{"num_hidden_layers": 9, "experts_per_token": 8, "d_shared_expert": 64, "router_score": "softmax", "lr_router": 0.000856, "num_attention_heads": 2, "vocab_size": 15360, "norm": "layernorm", "norm_place": "pre", "rope_theta": 7910.0, "weight_decay": 0.16, "max_seq_len": 1024}
Below are experts of layer 6 (counted from 0) of a mixture-of-experts language model. Rows are named router (the router's row for the expert), up (a neuron's input weights, with its number) and show model dimensions 0-159. Each number is 50 + 12 x the weight over its row's rms, rounded and kept within 0 to 99.
Before each expert's rows: "gets" lists some tokens that make up at least twice as much of what it gets as of all text. This comes from a sample of Wikipedia text that the model never trained on. Tokens count by the router's weight.

# expert 166
gets: "\n\n", " =\n\n", ".\n\n", " |\n\n", "==\n", ")\n\n"
router:65 36 61 30 52 44 59 50 60 49 31 41 56 54 62 56 55 52 70 58 52 51 45 51 72 55 41 72 60 54 42 55 49 38 39 48 62 37 33 48 37 44 56 62 48 65 50 36 28 43 61 31 27 51 75 38 59 52 44 49 59 52 42 40 61 40 44 51 71 31 58 42 46 52 34 44 35 64 60 30 36 62 46 69 55 32 59 54 48 54 45 38 38 43 63 40 65 50 58 38 65 48 48 40 37 41 56 42 41 32 55 66 68 73 57 37 42 61 61 63 57 40 40 49 58 74 59 75 51 35 34 44 77 43 47 56 57 66 75 43 34 41 53 70 40 48 65 63 53 65 69 52 44 49 64 30 70 32 66 49
up0:45 49 49 72 44 48 22 45 65 71 50 37 72 59 48 72 48 66 59 60 46 62 54 42 58 45 49 59 68 49 34 58 40 43 68 41 54 55 43 31 36 42 41 39 57 54 61 47 58 41 54 57 67 64 28 38 56 49 38 35 52 47 52 43 40 54 57 58 63 33 60 36 60 24 29 43 56 37 38 40 36 46 47 36 36 19 46 37 55 47 35 52 58 40 60 53 73 36 53 56 51 65 63 47 69 53 61 64 44 43 46 50 68 47 65 32 31 28 59 66 52 68 59 36 40 31 57 53 68 63 69 43 63 37 22 68 60 38 38 54 58 47 46 49 53 50 55 39 50 48 52 46 37 53 45 65 51 79 42 34
up1:60 26 41 48 42 74 40 61 38 40 54 41 82 50 53 34 39 86 55 41 38 63 56 65 63 39 59 59 50 50 51 44 47 59 54 27 45 60 50 29 44 75 49 39 48 50 56 45 33 43 38 50 63 41 62 63 47 33 54 42 58 45 56 53 49 47 42 31 39 52 57 48 54 80 79 52 66 47 55 61 54 58 36 49 45 05 49 32 46 74 63 43 44 56 37 48 51 71 41 56 55 56 62 69 58 39 61 42 50 41 49 45 36 50 58 57 45 68 48 62 51 62 65 43 34 70 38 60 50 35 65 39 64 68 59 54 31 33 33 55 44 50 50 62 41 49 49 41 44 44 57 42 61 56 37 54 59 61 58 48
up2:42 57 67 38 55 39 43 46 17 67 46 43 42 31 50 57 57 37 41 53 57 67 45 37 52 51 61 28 47 30 70 79 43 58 56 37 64 51 51 54 50 60 58 55 48 59 37 60 72 56 43 71 21 61 59 58 62 60 53 40 31 40 71 49 56 60 29 49 28 64 37 48 68 63 34 75 36 61 43 66 55 42 43 41 45 44 48 55 43 52 59 58 49 32 54 50 47 46 60 49 56 52 59 62 60 34 51 67 60 26 30 31 53 75 53 38 62 42 35 38 51 37 70 45 44 42 49 49 35 49 63 44 43 58 56 32 41 46 51 58 49 55 51 47 47 43 70 42 13 63 60 49 43 61 42 47 41 50 71 48
up3:22 53 40 44 52 47 47 49 40 56 47 40 53 49 48 62 56 52 52 51 59 44 54 42 68 27 55 41 28 71 40 56 57 48 37 82 36 45 45 36 44 56 62 33 35 68 56 55 59 51 56 56 33 29 33 49 42 47 56 58 47 46 35 37 50 70 49 65 40 53 51 72 43 78 71 61 41 34 43 55 63 35 50 42 82 49 63 64 43 44 63 46 30 44 69 41 51 40 51 36 35 61 64 42 56 50 50 59 59 55 30 46 50 56 68 29 56 54 60 62 36 43 48 57 44 57 47 44 64 37 56 61 40 48 48 73 82 41 41 50 53 66 57 55 53 61 45 60 61 54 45 47 63 44 30 81 41 72 61 70
up4:74 43 42 53 49 53 48 62 61 50 30 55 50 47 62 52 51 65 45 57 50 68 58 53 55 40 59 58 41 47 36 66 69 49 31 57 63 29 25 48 51 09 45 59 45 42 54 54 38 39 64 31 49 67 54 45 50 37 53 62 47 62 24 73 53 56 47 38 58 36 63 52 61 72 48 53 54 46 46 45 59 50 49 58 61 59 61 57 49 62 40 39 62 32 29 65 42 33 50 42 34 46 52 38 44 79 45 12 42 58 40 65 57 40 58 38 52 39 42 67 46 26 41 44 57 49 44 34 69 49 60 48 59 52 53 53 72 53 40 58 52 49 62 34 52 48 48 52 69 49 73 75 77 42 51 51 65 43 46 59
up5:66 66 62 46 55 60 34 31 52 52 56 46 57 21 49 63 44 45 55 65 51 29 65 42 53 45 99 58 48 38 37 28 60 60 45 57 37 74 43 33 51 49 44 51 59 32 50 37 48 28 30 59 51 47 45 28 50 45 69 53 25 36 63 49 57 36 52 45 32 31 53 50 31 58 56 41 78 51 56 47 41 41 48 77 30 55 52 69 71 53 58 63 53 67 53 59 61 60 36 54 74 48 65 53 47 77 56 42 42 53 55 58 42 43 53 42 56 43 44 49 52 51 56 63 57 47 58 39 55 55 48 41 29 41 39 31 61 58 54 49 57 49 61 53 41 43 46 59 62 48 47 49 54 50 46 47 39 42 58 22
up6:66 66 38 28 48 66 47 53 57 41 57 35 39 55 63 35 62 44 50 51 53 45 60 56 44 66 63 55 50 37 54 49 67 45 57 30 48 45 57 19 48 41 52 45 52 49 49 41 48 51 51 29 37 43 46 48 60 38 50 55 41 30 37 42 40 19 65 63 37 62 59 68 24 55 49 45 60 49 53 57 60 68 53 24 50 42 60 52 24 76 51 54 61 46 44 52 51 23 53 47 42 35 48 41 65 54 56 21 38 66 65 58 47 60 44 44 50 55 54 53 51 47 74 35 36 70 62 37 49 40 64 46 48 64 54 48 67 38 41 42 61 52 54 08 57 54 53 53 29 53 71 42 42 55 46 58 28 47 38 69
up7:63 46 38 54 51 37 36 44 48 47 82 42 34 60 46 52 31 65 47 57 59 64 38 44 44 27 84 45 48 46 52 65 40 47 71 39 39 45 46 42 76 48 59 36 26 42 48 59 59 45 66 60 63 64 72 62 25 44 50 41 50 69 54 46 53 52 56 54 52 62 54 53 56 47 52 54 51 30 28 44 52 12 68 37 34 71 51 30 53 43 43 54 69 43 44 43 50 65 39 47 60 33 49 58 46 52 46 77 62 45 43 31 50 56 54 41 41 60 45 42 54 49 71 56 38 36 51 64 29 70 45 70 50 42 49 48 62 69 33 43 47 28 45 63 47 55 53 50 60 37 43 58 51 57 70 67 47 57 40 48
up8:36 64 58 73 61 48 44 75 71 43 55 36 65 48 69 26 35 45 45 69 61 52 47 39 57 53 72 54 60 50 48 37 70 59 54 48 71 52 66 44 58 64 54 64 45 70 48 54 54 45 60 29 47 58 62 41 24 53 61 40 54 55 43 50 26 38 61 62 51 29 47 53 45 39 62 61 31 78 51 62 46 47 34 46 29 69 38 47 51 51 47 38 42 56 66 26 60 36 47 61 33 61 47 39 65 73 32 38 39 65 47 58 65 41 65 45 47 47 35 35 37 45 41 42 51 51 58 42 52 72 65 52 41 62 69 40 59 35 44 49 47 43 49 42 39 49 23 53 42 43 43 44 50 64 39 34 74 42 54 49
up9:74 50 46 31 34 63 39 49 26 60 45 52 38 51 55 29 44 39 47 58 54 60 63 60 45 63 29 52 52 50 66 55 75 38 49 27 69 24 47 45 42 44 57 36 49 52 36 47 26 50 49 27 29 34 56 47 35 52 67 64 56 38 45 48 39 66 50 37 44 68 59 62 27 54 61 35 51 38 67 43 43 50 56 48 49 54 36 62 41 39 46 60 72 52 38 46 22 37 55 51 76 56 65 47 54 49 48 43 67 53 52 53 57 66 50 43 48 49 48 80 35 52 33 40 46 57 53 31 40 59 54 46 37 38 33 62 74 48 51 44 62 57 57 54 63 53 65 44 70 44 55 62 69 44 46 61 27 56 74 41
up10:43 24 58 15 57 45 62 47 43 49 51 39 41 50 50 58 68 65 62 35 53 22 46 41 69 48 52 49 58 39 66 44 39 68 62 42 61 61 26 54 60 48 66 47 57 81 49 50 52 69 46 44 36 42 68 39 67 64 42 49 41 37 54 62 48 59 37 49 35 47 44 38 42 29 53 56 57 63 36 45 49 61 58 58 59 47 38 65 43 63 51 40 49 53 28 43 61 67 44 38 36 75 55 42 36 40 45 45 63 60 58 46 48 53 45 49 35 62 73 55 58 46 69 35 55 62 40 48 15 41 52 46 63 53 50 52 50 78 71 65 49 43 43 48 42 45 63 32 24 48 35 47 58 55 62 40 48 35 53 70
up11:58 63 38 33 63 44 43 46 25 41 31 54 53 45 73 53 49 52 48 47 50 59 36 46 72 67 27 56 58 44 57 43 38 55 53 18 57 50 51 43 44 26 41 59 70 51 54 38 59 44 50 41 49 45 22 64 65 64 56 59 80 45 55 65 50 54 39 59 39 54 46 53 59 38 53 59 60 67 47 77 58 71 55 32 49 59 57 64 30 43 47 60 42 52 61 61 67 55 45 54 58 64 45 53 62 54 46 56 52 56 41 55 19 56 45 74 49 57 44 54 58 43 63 57 43 55 33 43 38 63 50 43 19 48 30 47 48 79 57 29 54 53 51 37 41 41 44 44 60 23 44 72 49 49 34 44 43 32 39 63
up12:36 57 76 50 46 45 44 69 36 28 59 47 51 68 47 53 49 63 46 33 56 50 58 39 75 62 43 69 70 54 39 59 37 41 60 68 45 56 55 56 41 56 46 53 26 35 61 61 28 64 52 54 66 36 32 63 23 33 45 52 45 44 54 55 54 62 43 45 54 43 41 54 50 35 49 22 37 42 36 64 50 41 32 60 71 66 40 45 64 59 61 37 36 34 43 37 59 62 45 55 43 45 63 54 76 34 27 44 46 60 62 60 44 39 53 60 47 55 41 45 41 47 49 56 53 56 45 65 74 39 68 53 39 54 53 45 46 63 68 45 45 51 67 47 42 78 66 31 43 55 22 50 46 58 35 64 57 73 38 55

# expert 25
gets: "\n\n", ".\n\n", " |\n", ")\n\n", ".\n", " \""
router:56 37 59 38 48 44 59 37 72 51 45 43 60 43 58 54 57 50 64 40 39 40 44 60 67 67 32 76 55 41 28 55 60 50 25 64 58 40 44 51 45 43 55 73 58 48 39 28 40 47 68 52 41 59 74 45 71 55 43 50 49 39 39 39 68 47 43 51 75 34 50 32 45 45 37 29 40 51 60 37 40 68 48 62 55 36 53 59 52 50 44 37 45 48 57 53 59 48 62 44 69 39 47 52 23 37 56 38 45 16 66 72 66 62 48 44 47 57 63 58 51 49 41 47 73 72 63 53 50 44 35 34 70 36 42 54 57 72 64 45 21 42 42 61 56 40 60 53 46 64 66 67 42 50 59 36 53 35 54 48
up4:56 45 33 39 38 49 37 64 48 42 47 53 76 39 57 59 44 62 53 62 54 61 67 47 56 71 35 68 56 32 36 71 54 30 26 53 46 65 59 44 40 06 65 41 33 58 73 59 50 43 47 42 53 56 57 60 56 41 41 65 49 57 38 66 45 63 45 47 60 45 61 56 69 54 54 60 57 36 49 59 59 50 44 35 46 55 57 65 54 28 55 70 50 49 65 73 58 27 59 51 53 62 71 52 74 42 49 34 42 27 31 64 47 52 54 41 52 44 46 47 55 36 40 52 56 24 33 40 64 49 52 62 52 48 41 41 65 25 39 60 53 52 70 40 44 39 53 44 74 55 54 53 57 42 47 42 63 67 52 65
up5:66 71 70 60 34 72 62 62 32 37 53 37 56 41 57 44 13 43 61 71 58 43 66 67 50 50 89 55 68 66 26 34 57 46 46 54 52 53 49 42 57 45 46 64 45 41 38 66 60 37 35 59 52 67 35 31 33 61 60 55 25 50 51 48 47 53 55 34 53 58 30 52 58 34 45 53 51 31 71 27 49 38 45 62 78 49 47 42 41 48 40 58 45 63 42 61 57 40 35 47 60 54 50 44 33 61 53 53 60 43 59 43 43 48 49 35 60 40 36 46 41 38 57 42 50 35 44 43 47 68 50 51 42 39 57 38 54 51 32 57 56 49 71 38 53 45 57 39 36 61 60 32 57 39 69 69 61 57 43 36
up6:60 64 38 48 55 64 49 32 57 59 46 35 62 58 63 39 43 41 58 40 69 46 60 65 56 47 66 23 43 40 70 46 56 54 65 56 49 48 68 38 34 60 30 53 52 42 30 62 54 73 37 63 31 35 40 64 33 39 55 51 45 32 55 75 51 25 60 52 39 46 61 49 45 57 55 54 36 58 47 64 51 67 70 60 33 48 54 62 35 68 23 43 61 68 34 54 39 26 46 63 48 38 50 36 41 46 59 29 51 47 65 56 29 39 51 46 63 56 43 66 58 48 54 35 37 38 43 41 44 35 41 37 40 63 64 51 58 23 47 55 57 45 57 53 59 52 40 49 22 57 48 49 49 66 32 70 43 66 50 61
up7:53 60 29 49 58 56 63 80 26 39 71 36 42 52 47 67 54 52 36 61 63 61 60 42 55 42 55 57 49 34 55 57 41 51 42 24 52 50 49 49 53 69 64 39 53 32 91 30 45 56 63 48 46 39 50 55 37 30 47 61 37 72 22 54 46 50 66 41 59 58 58 42 57 42 48 43 71 49 39 54 56 26 73 56 30 60 58 44 50 51 40 26 69 34 47 61 54 62 49 43 47 28 50 62 40 58 50 61 46 45 30 44 38 52 47 52 37 67 68 76 62 35 65 49 59 50 55 63 37 46 29 63 43 46 52 37 46 52 39 48 53 54 50 45 37 47 54 23 61 37 62 55 51 39 57 59 51 33 39 58
up8:64 69 50 64 54 48 45 81 64 79 48 62 43 34 44 40 63 56 71 49 57 32 38 50 39 53 55 57 69 44 53 34 51 52 53 59 60 68 63 40 58 63 68 62 55 44 72 36 43 40 39 47 55 34 50 51 37 56 51 29 33 61 56 51 10 43 64 66 70 24 50 60 45 49 60 58 46 79 70 52 46 55 60 73 39 59 37 38 65 53 41 57 51 58 61 38 57 27 46 37 44 47 57 49 37 29 61 57 46 52 58 55 55 37 56 50 52 32 32 57 46 37 52 52 30 53 53 39 52 70 52 38 47 42 56 33 48 31 56 51 51 60 47 40 50 54 23 53 76 43 54 50 54 41 61 34 53 57 42 41
up9:38 74 44 39 47 52 51 41 37 43 51 31 36 55 46 59 44 48 42 58 53 50 50 64 53 45 37 36 49 63 40 56 60 58 46 61 48 42 79 58 39 45 36 57 63 46 49 33 53 55 46 57 55 61 66 35 62 42 56 41 42 59 12 37 53 55 73 22 37 48 58 52 51 44 70 17 63 50 58 54 52 54 69 58 46 63 52 31 52 31 59 37 49 59 32 52 30 48 35 63 22 43 50 38 52 73 70 66 51 79 37 35 66 75 50 65 55 51 51 57 50 57 60 49 44 45 52 48 36 50 30 40 45 55 76 58 50 35 52 44 59 44 65 44 46 41 51 68 59 36 53 56 50 43 34 65 67 30 48 60
up10:53 36 54 31 57 60 50 49 41 43 41 67 44 39 54 57 52 48 41 30 50 37 52 45 43 39 59 45 47 38 52 53 24 77 65 42 35 52 57 62 56 51 60 63 59 65 36 32 57 50 48 31 53 56 67 49 75 38 46 53 68 40 46 57 64 64 30 48 66 64 52 51 81 64 46 53 65 54 18 46 63 32 51 48 43 45 42 32 32 75 38 51 48 58 53 64 51 36 35 44 49 50 59 40 51 44 57 67 54 53 50 35 34 44 43 47 35 52 56 38 60 51 60 43 69 63 50 66 33 60 55 56 72 64 42 56 58 77 43 73 55 51 40 52 27 43 21 35 32 39 49 45 51 39 70 44 74 43 52 56
up11:59 67 50 29 52 61 52 53 31 39 50 42 45 67 61 60 48 48 47 65 46 53 37 68 33 64 51 49 55 35 46 27 48 40 29 62 55 58 47 55 48 40 38 37 38 43 54 56 41 49 58 50 37 38 53 69 43 71 60 67 53 45 56 64 33 37 43 75 45 48 42 67 54 55 52 74 38 55 46 64 75 54 47 39 48 52 46 49 74 24 56 66 72 69 50 61 75 69 51 84 37 80 60 58 39 54 33 62 49 60 54 40 49 41 46 39 39 33 45 36 43 68 48 66 55 37 41 43 36 61 58 43 31 48 39 49 48 62 53 25 31 55 33 34 38 52 65 53 51 49 55 39 58 67 47 64 46 45 43 46
up12:62 48 57 82 51 59 51 48 30 36 55 67 45 59 47 50 41 46 60 38 50 57 45 52 52 50 53 62 44 39 53 64 23 64 41 67 68 59 29 46 65 55 41 44 36 34 68 57 56 69 30 57 47 32 49 58 38 59 42 53 36 62 62 53 69 56 45 44 32 35 50 39 48 45 34 56 34 48 70 30 54 35 37 60 71 51 33 51 42 59 44 48 61 62 37 50 28 74 47 48 53 64 31 65 37 48 40 58 44 30 71 33 51 20 62 44 57 50 49 58 60 42 75 43 75 47 48 64 57 49 53 59 39 51 29 45 40 63 39 56 42 53 70 38 53 67 60 38 46 66 29 64 53 47 43 61 52 66 38 61
up13:66 76 55 45 35 49 49 42 86 43 65 68 48 58 65 35 40 40 76 53 54 59 75 49 31 45 47 33 49 45 57 51 59 33 43 50 54 56 52 64 26 46 47 61 42 40 42 70 67 57 39 53 73 43 39 41 47 55 35 62 53 39 25 39 46 55 25 54 56 51 48 43 62 58 59 50 32 54 63 37 62 51 58 64 32 41 33 48 57 45 46 50 54 48 63 55 59 62 38 53 60 49 47 37 46 52 54 33 48 61 42 49 54 60 27 65 47 39 46 33 51 54 55 60 43 51 54 30 47 73 67 44 46 59 49 30 41 43 41 59 56 37 47 61 25 36 44 80 83 57 40 47 33 55 38 41 31 66 55 47
up14:67 43 42 56 54 63 41 55 40 46 53 63 34 53 49 31 66 46 48 50 52 58 31 59 69 75 41 60 67 50 51 57 44 48 58 28 57 44 61 45 55 13 41 45 59 74 45 50 59 23 38 23 45 40 33 41 81 42 70 55 61 40 60 50 45 53 66 48 39 58 47 62 22 77 52 58 55 54 18 50 36 59 51 28 47 42 52 48 53 55 52 54 58 22 59 42 54 36 39 61 62 56 29 62 52 57 32 45 62 44 44 50 47 61 52 53 46 66 44 54 45 50 52 61 47 55 63 54 44 33 54 49 58 53 26 38 63 57 67 44 53 56 60 43 31 46 62 66 49 36 63 60 53 36 49 42 53 59 45 22
up15:24 59 45 39 39 30 33 38 66 61 60 67 64 69 60 66 67 53 34 58 41 50 70 44 55 40 42 63 59 49 52 52 32 33 44 53 40 56 32 56 62 68 54 39 24 47 53 45 44 54 37 44 58 33 44 39 56 43 33 56 33 37 36 31 60 47 31 52 56 53 52 31 82 45 40 41 62 55 57 53 71 65 43 62 42 46 50 55 56 58 40 35 59 63 58 76 57 47 33 41 79 44 65 55 77 37 58 38 45 59 38 78 44 61 45 61 49 63 53 52 52 47 46 55 56 38 55 46 56 40 47 50 64 50 53 55 43 69 39 56 60 65 71 35 36 37 49 60 27 39 49 44 46 39 53 53 22 58 57 63
up16:26 64 42 36 41 47 60 52 76 41 42 54 58 56 43 38 36 78 36 52 32 71 35 69 61 40 70 43 41 49 44 00 53 44 47 54 56 56 56 48 72 66 45 51 45 56 53 36 63 66 55 40 66 55 50 25 40 51 62 51 41 53 41 52 18 56 46 62 40 43 34 40 65 63 57 37 46 41 55 65 35 41 37 51 60 54 47 52 66 51 53 69 59 75 50 57 57 46 49 61 28 64 48 37 48 51 65 65 49 53 50 34 37 49 60 62 62 31 45 46 53 46 56 52 59 37 49 45 41 50 53 53 56 49 39 61 46 55 40 52 30 62 47 68 67 68 36 62 54 57 51 38 49 56 37 47 22 68 49 52

# expert 84
gets: "ing", "ion", "al", "ity", "y", "ance"
router:62 45 62 61 68 47 53 37 56 66 23 30 64 39 66 27 54 51 53 43 37 43 46 62 61 57 42 59 51 58 51 58 69 45 19 42 54 47 41 60 31 39 51 70 61 61 48 51 36 51 55 34 42 54 59 25 55 48 32 39 44 35 47 38 44 38 43 34 54 43 38 53 52 55 53 54 45 70 61 36 39 60 38 58 53 49 57 54 35 54 54 43 18 44 54 19 63 57 53 43 58 36 42 57 39 35 49 49 43 46 66 73 68 66 61 32 62 62 49 45 38 67 56 38 60 55 62 61 62 47 39 47 64 31 32 68 63 61 62 15 43 33 32 54 62 49 54 64 51 73 51 58 33 51 57 46 54 55 52 62
up0:54 50 55 45 42 49 47 58 50 79 75 55 37 66 34 71 50 74 49 34 32 36 43 50 67 57 45 66 42 45 36 30 49 54 32 52 52 51 55 61 59 24 53 30 47 51 47 73 60 30 27 55 52 55 42 54 45 46 40 47 51 61 59 51 46 64 42 53 70 36 59 52 27 46 51 64 67 22 62 76 43 42 32 45 39 38 39 50 50 36 47 46 80 45 43 48 46 41 52 47 63 58 60 51 61 28 53 60 62 53 24 38 39 55 21 53 44 41 63 62 58 61 58 56 22 50 56 56 53 47 53 66 59 49 56 41 53 63 51 54 61 45 34 37 47 37 44 19 52 63 50 59 55 42 44 48 35 60 59 66
up1:58 61 46 63 33 49 44 63 29 43 51 66 67 66 65 55 29 54 42 75 39 60 23 63 49 38 56 66 60 62 19 44 33 44 52 52 64 39 49 31 49 37 42 40 36 50 64 60 23 42 45 34 63 66 48 47 58 34 38 37 40 51 58 53 34 61 54 31 54 47 50 56 56 62 49 56 52 40 53 60 39 51 55 32 44 30 47 63 50 45 57 34 37 59 56 63 30 47 28 48 57 69 61 32 72 57 51 50 52 51 68 68 49 42 59 57 34 49 44 56 66 77 49 39 41 84 39 50 61 58 67 56 47 31 67 49 39 45 54 50 48 63 51 37 54 39 52 44 39 42 32 47 56 53 51 38 63 45 52 76
up2:30 64 36 47 44 52 44 54 55 38 41 23 62 60 58 41 31 61 61 27 62 53 57 53 51 69 46 48 48 41 52 89 41 53 66 57 47 62 33 60 32 37 44 42 29 51 54 45 50 49 48 62 31 49 51 58 51 47 60 66 50 51 60 58 44 70 40 22 47 31 52 53 69 41 75 64 41 37 38 60 81 44 43 49 19 51 53 70 48 66 39 51 61 51 50 53 39 52 49 52 44 53 28 55 54 67 50 46 71 42 36 50 40 47 49 55 79 51 49 53 54 22 60 41 44 38 51 61 52 53 32 26 53 49 52 47 56 32 45 59 45 54 40 52 74 51 53 43 29 41 41 75 47 62 48 44 66 49 55 52
up3:50 55 62 43 53 23 86 38 52 55 62 56 61 44 48 37 59 44 52 52 58 36 58 48 46 33 31 40 40 64 65 57 43 55 43 70 52 36 61 49 70 50 49 67 27 41 56 51 48 44 53 58 27 24 31 32 41 49 54 57 37 44 47 60 49 44 46 66 45 50 56 51 48 77 47 59 60 61 54 46 61 55 61 56 72 47 47 54 62 59 64 50 46 59 51 30 48 69 39 29 54 49 54 50 38 37 64 35 35 48 51 62 39 69 50 53 47 49 68 62 60 39 58 51 57 56 35 32 51 77 50 72 51 39 57 42 54 49 45 47 47 64 29 53 82 25 62 32 63 27 72 54 41 38 38 56 63 62 40 33
up4:59 57 53 49 46 53 55 61 35 44 41 66 83 43 47 64 39 57 44 63 68 45 67 41 50 51 41 52 61 58 40 58 47 63 39 47 67 21 66 45 53 20 49 57 44 41 39 51 39 43 56 54 36 29 79 52 38 72 30 64 34 38 43 50 50 44 53 25 54 17 66 63 52 44 66 43 43 51 42 49 66 58 46 41 54 50 49 79 54 46 53 53 46 52 48 64 47 30 47 48 58 52 75 49 71 48 54 59 51 56 35 69 57 45 69 41 35 63 51 41 55 26 41 41 43 24 23 41 41 62 39 51 48 43 57 64 51 46 59 63 51 68 41 29 44 41 52 50 45 37 54 43 56 46 53 45 69 73 56 55
up5:61 36 60 56 48 42 46 85 26 49 41 28 57 43 56 32 36 69 52 59 48 40 61 64 41 48 43 62 62 43 75 37 63 48 48 26 35 58 51 47 46 45 55 52 72 55 53 51 68 35 31 59 59 25 31 35 49 29 45 38 27 61 21 68 41 53 69 57 36 49 57 51 53 47 51 68 67 24 63 40 53 40 59 70 54 54 38 50 41 60 61 52 49 62 61 46 48 65 44 72 54 31 62 45 58 54 60 43 59 40 50 58 43 69 53 42 48 44 52 59 64 51 60 34 41 51 62 53 43 53 48 57 45 29 17 30 43 54 46 66 51 52 57 35 45 44 38 51 63 65 73 49 31 54 53 56 48 56 51 49
up6:50 48 37 38 62 49 43 52 65 40 51 28 50 62 82 39 48 26 48 71 64 45 56 63 43 67 47 38 57 41 53 40 56 53 71 45 40 52 55 32 18 38 57 60 58 49 78 57 46 57 48 44 45 51 59 26 50 45 46 46 38 48 57 49 30 20 76 61 32 44 70 44 57 66 61 55 39 52 57 53 47 50 43 47 35 35 48 58 19 75 34 54 51 52 37 58 32 48 48 42 47 38 54 41 65 46 44 37 65 53 60 32 50 30 65 49 40 50 45 61 75 58 40 55 49 49 32 69 56 41 62 35 47 54 39 44 45 46 54 36 57 42 54 39 70 47 60 54 55 49 65 46 38 62 59 58 53 42 39 83
up7:31 69 47 52 40 35 46 13 44 26 55 40 41 38 41 46 50 44 40 53 73 53 63 38 52 38 45 35 44 32 85 44 37 63 65 38 42 48 40 65 30 49 49 41 39 34 40 62 47 47 41 61 67 56 67 64 42 56 43 57 47 52 56 66 26 64 56 52 51 55 68 55 35 31 45 60 62 28 30 46 47 49 65 64 48 47 55 42 62 60 48 36 68 46 44 55 51 41 37 42 55 59 68 73 53 45 48 58 60 54 24 64 61 42 55 56 46 55 57 44 47 29 40 50 32 30 51 73 50 49 41 56 43 65 62 42 35 49 47 46 55 55 43 49 59 20 32 63 54 42 59 60 65 68 64 68 49 48 43 41
up8:53 50 32 51 30 54 51 44 67 72 51 57 42 59 51 38 35 57 32 36 62 55 61 18 63 47 49 65 62 44 54 49 46 60 51 39 68 79 53 59 51 58 52 62 30 60 65 41 44 51 52 54 59 49 83 54 37 45 44 47 38 67 59 48 50 53 33 65 64 55 46 40 49 50 47 52 38 77 64 56 51 35 45 60 47 69 48 46 65 74 37 42 54 46 39 35 57 25 38 44 40 70 47 43 60 44 46 70 42 60 45 69 65 25 41 41 55 32 36 31 55 56 33 43 68 59 54 40 34 59 48 49 47 68 46 66 61 46 39 48 52 70 49 39 24 77 43 57 39 41 45 32 51 39 53 46 69 39 56 45
up9:62 55 84 49 54 41 35 79 62 50 44 46 54 58 44 46 51 53 32 57 69 54 61 59 58 35 39 37 48 40 54 48 43 43 38 67 49 42 70 62 60 64 58 25 40 50 29 33 11 61 31 60 38 57 44 59 46 40 51 58 54 38 23 31 43 63 50 55 47 49 64 60 42 50 48 24 51 36 59 45 40 51 51 60 56 52 57 66 51 50 70 50 58 46 34 43 40 40 55 78 52 54 30 59 52 63 44 59 58 56 27 34 59 76 28 61 63 59 47 76 62 61 56 49 40 41 44 52 57 52 36 40 38 60 65 62 62 55 42 47 53 36 51 74 47 52 46 62 47 49 47 65 37 40 56 67 41 55 56 37
up10:65 42 54 62 55 45 49 69 33 40 58 39 41 46 76 52 57 59 40 46 38 25 23 18 35 63 44 56 53 46 34 73 40 53 58 52 80 39 51 65 38 59 66 42 38 61 45 54 56 31 46 56 51 36 54 58 57 69 51 38 50 39 43 61 55 46 52 58 52 56 29 55 46 68 46 55 53 62 28 26 68 38 51 51 52 33 41 48 46 66 41 61 47 60 40 50 48 48 34 45 56 55 43 68 61 27 64 65 55 31 52 47 40 64 51 64 32 40 55 39 72 44 46 27 40 67 60 48 50 49 62 62 45 49 59 49 45 52 42 83 55 47 60 40 51 48 49 53 51 49 51 31 66 34 82 32 52 54 54 65
up11:62 75 44 32 53 55 49 33 48 31 37 57 54 38 62 58 73 59 48 42 54 48 39 73 76 60 50 29 39 41 65 46 50 51 63 50 40 45 49 42 50 56 32 49 71 44 39 43 62 59 45 27 53 61 46 34 54 54 36 60 48 56 53 67 39 41 55 65 41 60 33 49 76 43 48 69 48 54 83 60 58 45 51 32 30 61 55 59 60 28 53 31 42 54 52 44 51 63 47 43 40 45 48 66 38 47 58 39 50 53 46 45 39 59 56 61 72 60 38 49 40 65 70 38 54 48 40 48 61 46 53 53 42 79 30 32 45 79 53 31 52 55 33 31 39 43 46 55 51 42 39 66 73 44 62 35 41 34 46 69
up12:52 54 74 52 51 29 53 44 41 47 70 49 59 52 32 53 27 50 26 55 65 46 48 63 68 74 61 67 57 35 65 36 14 52 50 58 51 44 48 52 52 55 52 47 59 33 78 54 42 57 50 48 45 27 44 51 37 62 37 57 48 44 50 62 45 56 58 60 58 45 48 32 52 56 68 42 30 36 36 38 43 59 59 47 58 73 42 26 28 43 69 49 62 79 67 47 51 57 42 51 46 45 60 68 50 38 32 45 60 49 51 47 61 38 65 43 50 45 43 48 49 25 54 62 66 32 30 54 51 41 53 48 39 53 63 59 27 58 29 27 49 45 36 55 54 60 69 49 54 74 47 45 44 52 45 59 60 63 34 66